python train.py --experts_per_token=1 --head_dim=128 --tie_embeddings=false --warmup_steps=205
Below are experts of layer 9 (counted from 0) of a mixture-of-experts language model. Rows are named router (the router's row for the expert), gate (a neuron's input weights, with its number), up (a neuron's input weights, with its number), down (a neuron's output weights, with its number) and show model dimensions 256-383. Each number is 200 + 30 x the weight over its row's rms, rounded and kept within 0 to 999.
After each expert's rows: a language model's description of what the expert responds to. This comes from a sample of Wikipedia text that the model never trained on.

# expert 4
router,190,178,194,196,263,247,185,165,197,199,231,212,204,194,260,210,185,172,181,234,158,164,157,203,215,154,164,162,218,185,217,195,199,200,189,188,213,225,256,181,189,232,204,163,187,246,214,215,227,243,196,179,180,168,178,191,231,186,163,188,219,202,186,144,171,194,245,227,199,212,207,170,220,163,162,177,174,204,125,197,212,152,115,207,261,235,196,207,174,284,232,161,188,147,196,186,168,250,190,165,250,210,161,175,188,193,245,218,228,206,159,161,207,211,196,166,239,196,246,206,140,185,201,210,166,209,158,174
gate0,219,164,183,198,160,223,198,208,175,113,173,203,208,186,117,205,168,226,197,152,156,159,184,201,232,209,166,187,180,251,251,178,246,238,178,204,212,146,196,223,197,192,210,205,189,224,222,171,214,183,211,206,212,237,216,165,247,250,253,206,227,203,189,213,154,151,196,258,178,219,196,162,204,162,196,135,242,182,203,197,255,199,172,163,245,249,218,171,181,215,181,179,165,211,165,188,225,246,183,219,195,226,246,180,198,175,215,183,224,211,189,195,229,189,195,185,228,206,184,236,166,185,195,194,210,209,224,241
up0,239,206,192,160,171,134,174,230,244,236,191,196,197,244,227,203,156,194,198,196,241,165,262,216,223,233,214,141,148,221,191,145,147,167,164,205,190,216,168,224,218,217,214,228,187,176,211,227,231,184,174,194,217,159,173,217,185,122,190,252,149,184,193,219,187,173,197,214,220,188,186,190,178,217,244,241,157,227,231,258,211,217,148,156,207,205,176,211,181,148,228,211,218,174,204,238,162,218,151,165,176,147,167,195,189,194,156,169,234,221,214,169,165,160,133,188,208,194,211,216,228,236,213,276,254,173,218,176
down0,195,196,181,233,191,199,231,260,149,185,213,197,158,274,218,226,218,193,233,182,201,148,140,210,205,269,152,165,182,232,228,178,208,188,199,180,242,188,185,212,211,180,216,186,178,214,212,208,202,160,178,181,197,168,194,193,228,223,236,160,219,153,210,205,210,226,180,228,195,163,161,164,223,240,168,202,246,213,171,203,202,178,158,235,223,207,174,225,217,247,184,212,195,268,195,231,163,173,170,231,151,257,203,171,209,183,198,254,208,172,185,190,160,217,215,212,190,169,200,214,235,189,187,201,182,230,182,210
It responds to: Name starts, table number cells. First pieces of foreign or Arabic-style names (Gh, Kal, Al-) and spaces before numbers in sports table cells.

# expert 3
router,204,159,182,212,221,201,223,217,166,194,166,220,203,170,177,229,196,191,206,228,226,173,163,214,135,227,232,219,172,137,180,229,198,202,236,229,172,212,170,176,273,216,202,161,238,232,160,206,162,216,238,182,220,168,186,149,145,194,173,254,248,233,171,224,224,195,163,172,219,201,238,224,160,203,195,253,210,218,171,177,198,224,171,191,241,190,218,191,151,173,205,155,163,122,210,152,195,160,206,207,229,158,204,214,232,180,167,216,149,252,247,184,213,243,203,218,200,253,224,191,190,180,243,186,227,170,243,208
gate0,245,157,183,211,200,184,156,179,198,254,170,174,187,182,202,222,218,211,195,187,223,203,198,146,145,172,174,190,239,246,238,203,216,245,177,164,196,209,253,275,195,200,156,182,169,206,190,187,253,228,184,211,212,249,156,243,202,234,146,168,235,201,173,160,208,179,160,258,189,229,208,233,214,241,168,171,179,207,249,197,253,216,173,179,273,191,218,130,205,205,157,244,141,220,218,187,224,168,145,135,183,239,216,230,214,219,207,192,226,184,235,206,186,214,183,241,218,233,164,254,179,203,192,219,233,208,237,175
up0,151,222,236,212,189,208,250,188,200,157,242,239,170,176,234,189,186,233,226,188,191,194,202,227,194,226,247,221,179,232,217,179,233,200,170,211,246,223,183,155,272,160,211,243,172,162,185,205,189,197,207,182,222,189,231,230,148,196,193,250,201,223,224,210,224,188,215,226,226,189,166,168,152,227,213,218,222,206,205,202,217,106,163,190,168,218,241,245,151,111,258,225,217,255,188,184,225,181,150,183,220,232,219,232,176,191,167,212,142,187,203,184,262,217,196,202,203,226,150,194,254,178,164,160,177,228,213,212
down0,219,240,174,203,186,173,263,202,212,190,184,155,169,225,239,230,199,194,201,154,204,191,220,231,216,108,194,170,171,160,211,245,152,183,211,177,177,185,232,148,197,187,138,192,168,189,208,253,165,142,241,246,225,137,215,224,230,139,227,222,211,192,215,162,193,223,183,205,187,177,198,243,205,200,155,209,162,167,227,188,223,227,161,245,243,242,215,240,229,216,250,243,218,192,199,206,219,220,226,207,200,182,232,216,171,217,185,195,166,196,289,209,200,140,195,224,182,253,208,172,287,198,250,143,182,229,159,157
It responds to: Organization names, relative pronouns. Words inside institution and team names (League, Army, Party, Patriots) plus relative pronouns who, which, it in sports and politics text.

# expert 8
router,164,247,251,242,189,155,229,249,244,210,198,192,208,221,177,194,226,227,199,183,205,204,226,221,212,196,203,208,180,208,206,244,200,206,207,208,218,174,186,213,173,188,200,234,190,215,223,193,197,215,153,150,184,196,202,237,259,218,146,213,184,160,206,175,214,218,151,143,199,230,193,254,166,264,180,231,179,192,152,226,179,244,199,219,134,199,183,154,149,173,227,194,221,202,178,216,248,218,166,168,169,203,200,191,150,184,188,208,209,216,202,197,226,258,160,219,227,173,234,149,205,163,196,200,209,211,173,143
gate0,210,211,249,203,161,141,209,208,156,235,207,212,210,188,206,149,241,205,219,204,195,204,167,198,245,218,222,182,186,194,222,248,221,198,234,166,240,246,237,244,244,222,225,237,205,216,175,202,219,217,223,225,221,194,206,194,208,163,236,278,248,229,162,163,152,189,260,164,204,188,238,211,165,195,203,209,198,240,154,206,191,193,178,261,143,188,175,211,196,243,194,191,226,192,151,257,236,212,184,168,227,225,180,158,150,182,188,174,231,183,224,205,207,215,190,171,148,214,201,233,192,224,202,205,146,227,262,150
up0,180,198,192,205,212,204,225,251,236,199,226,233,185,207,222,164,224,208,251,186,209,217,218,193,156,190,200,192,178,236,202,180,152,203,243,252,196,158,213,199,209,230,183,216,108,154,232,226,206,189,228,249,194,160,152,272,193,229,199,198,224,163,170,146,190,178,181,190,222,242,182,246,243,170,209,193,197,215,176,166,236,213,188,203,246,156,158,183,203,247,202,163,134,196,189,237,217,160,247,179,216,170,172,173,246,183,164,248,162,112,131,200,186,166,195,236,197,151,218,167,168,236,201,205,221,206,231,218
down0,134,228,206,240,173,204,200,241,197,179,203,144,264,208,169,192,175,225,248,218,203,207,185,180,195,163,212,135,171,188,217,244,198,140,203,153,160,210,216,174,182,115,178,247,185,232,259,214,223,213,150,170,280,148,211,208,239,221,202,283,196,190,185,183,172,259,210,207,181,239,227,228,245,185,229,244,175,190,229,208,248,219,204,208,212,192,245,163,200,277,159,224,221,197,227,170,172,213,177,236,145,196,171,221,213,219,200,226,132,205,218,181,205,197,174,189,225,246,261,161,221,233,224,195,188,207,172,235
It responds to: Articles and ordinals. Articles a, an and ordinal or ranking adjectives first, second, final, top, every before nouns like season, year, round.

# expert 6
router,175,228,205,173,195,198,162,199,150,170,206,213,247,242,199,251,239,195,188,193,218,254,171,178,229,256,197,209,158,167,178,261,155,189,231,202,196,242,208,208,133,220,183,204,201,158,191,224,212,214,208,213,220,233,195,191,198,147,174,242,160,217,186,223,187,266,187,156,197,176,242,222,227,204,211,250,265,205,221,159,223,178,203,221,189,160,168,193,266,270,200,239,226,194,292,174,177,175,210,173,124,201,193,171,194,220,214,198,209,142,182,202,214,200,168,170,250,198,235,196,168,184,196,227,231,170,229,201
gate0,187,157,169,190,178,198,183,181,180,204,163,168,233,193,201,168,215,205,157,216,172,181,178,213,234,266,244,147,190,181,194,179,190,196,185,182,203,189,224,183,216,201,144,193,178,217,224,213,192,157,213,167,235,247,165,143,232,190,206,188,172,202,213,203,187,202,208,230,195,197,241,178,211,191,143,185,231,138,230,192,249,187,236,177,206,154,211,216,164,193,183,203,190,210,208,203,260,184,194,195,216,198,232,212,178,225,186,190,189,206,128,151,248,183,221,227,178,179,196,229,189,194,256,180,180,213,222,218
up0,222,253,181,152,250,213,172,204,263,207,220,199,217,128,148,184,194,255,240,178,161,197,219,185,188,213,229,176,199,160,235,223,213,241,197,133,271,224,218,193,167,148,176,180,203,218,170,203,170,228,214,224,188,195,200,193,213,190,231,209,250,143,236,224,188,167,184,160,230,202,139,154,178,191,152,208,194,234,153,255,208,249,196,231,224,198,167,171,187,185,181,196,178,221,235,158,199,193,226,221,181,191,197,177,216,200,191,228,167,205,211,194,187,180,235,236,194,199,160,221,162,222,170,260,185,199,184,221
down0,168,146,173,188,158,229,201,220,207,190,183,216,226,196,168,209,180,164,180,175,174,197,162,157,229,251,197,189,195,188,223,230,199,178,210,211,201,227,238,183,192,224,219,216,166,215,192,176,277,246,237,158,179,262,210,200,233,225,221,219,217,183,210,209,216,213,157,195,182,131,199,225,240,161,142,223,226,205,157,261,213,166,233,205,150,194,216,182,237,171,265,212,235,240,180,196,158,166,154,203,164,202,216,183,220,213,195,140,182,172,182,237,204,199,166,187,137,128,219,182,180,164,212,233,187,171,246,209
It responds to: Prepositions, dates, coordinates. Prepositions for, as, of, since after commas, and pieces in dates, coordinates and list entries, like As of July 2012.

# expert 9
router,288,197,168,223,203,170,267,173,222,177,172,207,256,184,188,177,185,184,208,172,224,211,246,154,223,188,188,216,181,203,180,152,170,188,206,173,201,228,186,190,167,205,229,218,184,234,171,200,255,225,176,221,221,253,215,213,226,185,227,195,194,190,250,209,172,184,179,151,218,143,213,199,182,210,235,235,249,177,193,204,203,202,240,156,180,170,152,217,201,311,212,207,205,183,195,171,246,180,183,205,184,152,180,215,219,177,201,202,202,179,162,213,229,193,185,201,146,224,253,134,200,255,195,244,225,205,200,189
gate0,210,175,215,179,171,213,139,183,172,175,153,212,202,178,138,223,188,174,206,241,204,233,287,224,208,194,179,184,184,232,214,172,248,197,240,196,184,190,205,120,188,226,205,204,189,183,236,159,189,240,188,213,157,171,200,201,152,193,181,192,182,241,204,164,179,196,156,150,178,228,190,212,218,168,232,167,218,193,187,213,172,198,175,208,197,223,247,159,244,200,179,148,159,207,203,195,249,214,209,197,228,241,251,222,227,211,192,126,153,202,211,237,185,165,217,181,268,129,147,183,269,235,226,160,189,304,249,180
up0,244,170,226,226,231,179,236,252,189,210,251,231,217,160,184,229,202,183,208,250,207,162,163,219,214,206,212,210,176,189,153,152,167,200,224,204,200,238,240,174,170,227,177,148,179,143,201,206,145,185,187,180,215,181,192,212,213,205,170,199,175,190,159,204,153,222,205,194,225,205,187,210,194,182,259,184,229,262,188,133,195,208,166,209,202,158,127,207,202,217,174,190,265,193,144,173,191,170,261,150,201,229,165,139,197,168,163,174,193,172,225,182,203,157,181,211,208,270,249,221,229,261,233,188,217,158,218,221
down0,191,192,196,226,213,189,173,215,244,242,176,225,182,201,161,150,178,187,243,213,245,215,223,193,187,201,195,214,208,202,215,197,182,224,198,179,287,194,231,172,203,167,202,209,227,213,228,218,198,250,232,222,194,163,178,220,225,218,165,201,206,195,179,202,224,262,235,214,151,253,215,187,186,214,169,206,214,210,137,235,249,179,175,211,188,193,194,180,203,238,218,212,209,291,175,191,205,166,143,206,122,175,150,149,181,205,204,150,226,218,183,197,205,205,182,185,203,175,240,215,261,217,161,202,223,179,213,227
It responds to: Commas and conjunctions. Clause and list punctuation: commas, semicolons, and, but, while, plus °N in coordinates and sentence-final periods.

# expert 10
router,224,227,160,201,241,189,223,220,218,211,198,204,214,214,161,162,214,220,146,196,225,248,204,232,174,184,217,188,212,213,142,163,262,234,145,175,149,184,166,212,254,170,189,208,160,164,238,214,190,199,224,227,205,215,216,185,228,243,211,182,205,245,215,232,195,193,230,253,208,200,203,160,209,194,195,198,201,209,256,179,236,174,268,197,172,227,235,217,227,193,191,226,211,200,147,270,199,172,186,190,220,232,216,160,190,229,219,222,168,183,171,219,189,194,223,186,201,187,159,228,246,205,177,143,215,176,232,204
gate0,226,217,161,192,223,191,182,178,229,151,175,232,150,218,160,158,239,228,138,203,158,193,225,239,208,200,233,242,247,126,236,200,258,218,199,228,172,158,211,156,214,162,162,182,226,224,247,153,210,281,224,170,203,196,235,197,216,186,223,200,202,142,207,204,210,208,144,202,221,148,195,164,237,150,199,176,207,183,191,174,234,192,146,189,228,239,189,247,185,219,206,210,228,249,199,156,189,164,181,200,206,294,197,181,205,225,175,217,204,239,195,220,210,205,234,190,208,231,201,223,226,200,180,201,203,204,229,187
up0,121,208,233,168,197,216,185,151,216,197,148,155,237,193,207,227,249,279,173,221,184,179,203,206,222,242,186,162,171,266,262,209,194,146,199,212,159,196,261,195,209,211,184,197,198,152,178,173,167,213,213,184,243,208,185,218,224,200,208,166,206,186,191,162,213,228,169,206,215,158,190,180,184,225,170,237,199,212,237,166,182,154,224,263,206,196,221,179,230,145,182,163,191,211,195,225,218,252,182,248,184,226,220,195,213,212,232,166,207,163,248,171,144,243,189,226,236,195,195,241,178,210,186,161,215,176,170,179
down0,209,198,204,213,209,213,220,138,207,138,172,158,195,226,222,221,203,163,184,203,173,191,194,177,216,215,204,159,147,186,222,198,201,189,247,201,152,193,274,208,189,217,179,184,225,228,197,229,208,227,215,147,203,246,271,172,173,168,170,235,245,216,186,197,161,191,161,173,167,204,169,257,182,164,207,218,256,180,188,145,199,172,170,153,143,202,229,211,195,191,178,209,213,172,218,187,215,230,198,239,137,141,209,155,198,135,146,195,170,192,173,197,254,182,238,177,196,183,236,223,200,158,215,213,227,152,196,164
It responds to: Music credits, name fragments. Table row ends and pieces of surnames in credits, filmographies and wrestling or band pages, with instruments vocals, bass, drums.

# expert 5
router,237,178,186,186,164,202,160,201,240,206,177,201,137,207,207,147,243,238,246,180,175,189,229,168,213,159,164,181,259,193,186,158,182,223,181,187,199,233,195,224,177,186,191,167,188,212,186,182,200,168,203,238,219,166,224,236,191,190,246,212,159,223,174,225,190,209,215,228,214,173,177,201,182,211,242,181,182,182,236,192,232,230,195,205,182,252,230,183,213,159,177,200,209,170,157,213,197,199,215,195,237,230,232,166,242,195,220,188,208,275,240,202,217,162,188,200,192,221,214,195,208,201,210,238,234,159,172,219
gate0,201,179,206,237,168,215,140,211,186,186,200,174,223,224,198,257,207,231,215,213,181,184,204,200,206,210,253,168,211,142,201,188,209,216,223,215,244,209,175,159,178,168,278,236,194,218,220,161,169,196,193,198,198,175,128,189,216,192,240,268,244,237,177,200,180,130,151,160,186,270,283,190,156,182,206,190,181,216,199,221,222,213,198,243,170,163,170,213,197,186,210,195,147,195,223,205,251,149,229,237,192,199,222,140,238,239,181,207,230,212,213,154,186,189,223,216,193,182,194,166,170,221,180,188,134,171,177,164
up0,244,219,145,166,184,242,150,173,166,174,183,184,218,228,208,221,175,212,134,227,230,218,195,225,199,212,204,202,202,164,210,149,148,131,233,206,171,267,223,229,165,245,218,181,164,169,221,204,183,210,239,185,222,167,253,158,232,202,163,251,201,172,141,193,201,163,187,163,245,176,162,200,234,250,162,201,165,217,219,215,202,147,213,217,235,142,183,230,247,225,204,194,189,205,202,223,264,254,221,137,262,224,206,195,225,180,236,232,162,238,202,171,154,171,199,216,183,240,225,177,235,258,226,287,223,201,149,201
down0,219,190,230,221,182,122,192,198,271,240,229,235,241,190,240,200,211,220,176,225,243,196,186,228,200,226,235,175,170,141,207,202,174,184,210,185,159,257,217,227,183,224,173,204,195,190,211,183,212,161,225,176,235,132,246,221,211,201,221,167,181,241,164,201,233,186,231,239,231,177,220,181,178,189,182,149,224,213,243,170,222,159,249,146,162,217,173,202,248,249,300,183,241,200,150,204,214,186,188,243,230,247,192,210,247,169,165,220,199,200,160,237,283,231,200,205,225,222,243,208,186,150,206,184,191,145,228,188
It responds to: Digits and mid-word pieces. Single digits in years and amounts (£2, 2002, 18,071), plus inner word fragments like ib in dirigibles and words one, part.

# expert 1
router,126,175,192,136,182,175,147,251,210,208,241,195,137,190,185,209,133,173,191,234,164,187,212,161,192,196,253,235,175,175,247,202,173,151,236,240,193,163,196,256,237,151,211,171,237,182,218,200,185,187,233,195,193,160,202,157,191,183,210,194,255,253,217,226,159,206,211,184,200,224,210,209,244,204,177,174,200,209,240,202,178,219,180,149,213,195,166,231,208,169,181,207,155,277,212,178,236,226,222,200,161,219,195,218,263,214,201,157,224,183,205,202,212,193,175,193,168,218,135,212,245,216,183,202,214,200,230,191
gate0,208,211,185,178,219,191,206,211,210,279,168,202,184,225,161,160,195,188,180,157,202,205,205,216,174,200,250,182,220,228,199,204,241,258,195,167,256,191,165,217,244,229,294,237,218,154,221,141,204,147,216,221,200,200,207,180,202,185,191,171,209,172,203,230,188,225,204,120,202,155,243,198,198,241,240,191,157,219,188,164,149,242,229,187,189,163,200,110,155,247,230,213,160,212,242,217,212,159,160,190,193,166,211,146,238,209,164,208,204,168,174,174,201,189,236,203,210,202,171,191,172,219,226,187,170,208,193,190
up0,220,225,240,249,208,246,224,196,276,156,192,231,217,145,177,186,179,256,196,219,209,197,182,216,218,234,154,215,153,192,213,179,225,172,124,215,216,182,211,189,212,164,209,211,200,176,242,164,166,203,154,185,181,184,210,203,161,173,244,196,166,173,240,160,190,244,176,201,220,195,147,210,175,209,185,223,176,224,176,264,227,182,198,185,193,272,208,206,188,184,160,244,219,202,216,194,207,176,169,179,219,170,175,250,215,241,178,200,221,243,208,260,196,171,184,253,231,162,171,159,198,224,181,168,266,200,217,173
down0,202,203,275,178,216,212,205,232,169,218,164,213,176,177,187,221,163,217,178,159,171,187,218,178,219,205,192,192,175,244,124,264,208,172,151,187,177,143,162,175,233,197,154,202,220,205,204,163,143,244,215,154,165,209,197,237,171,206,162,165,207,284,155,207,194,190,242,170,180,229,146,242,199,203,182,138,182,189,210,146,156,133,176,191,192,224,207,237,178,208,206,139,163,164,218,206,270,193,202,230,217,196,235,218,214,236,232,155,223,158,240,161,238,176,202,182,182,212,145,239,180,245,215,188,150,204,181,174
It responds to: Name particles, table separators. Name-internal words like the, de, von, ibn between personal names and epithets, plus colons and table pipes before names.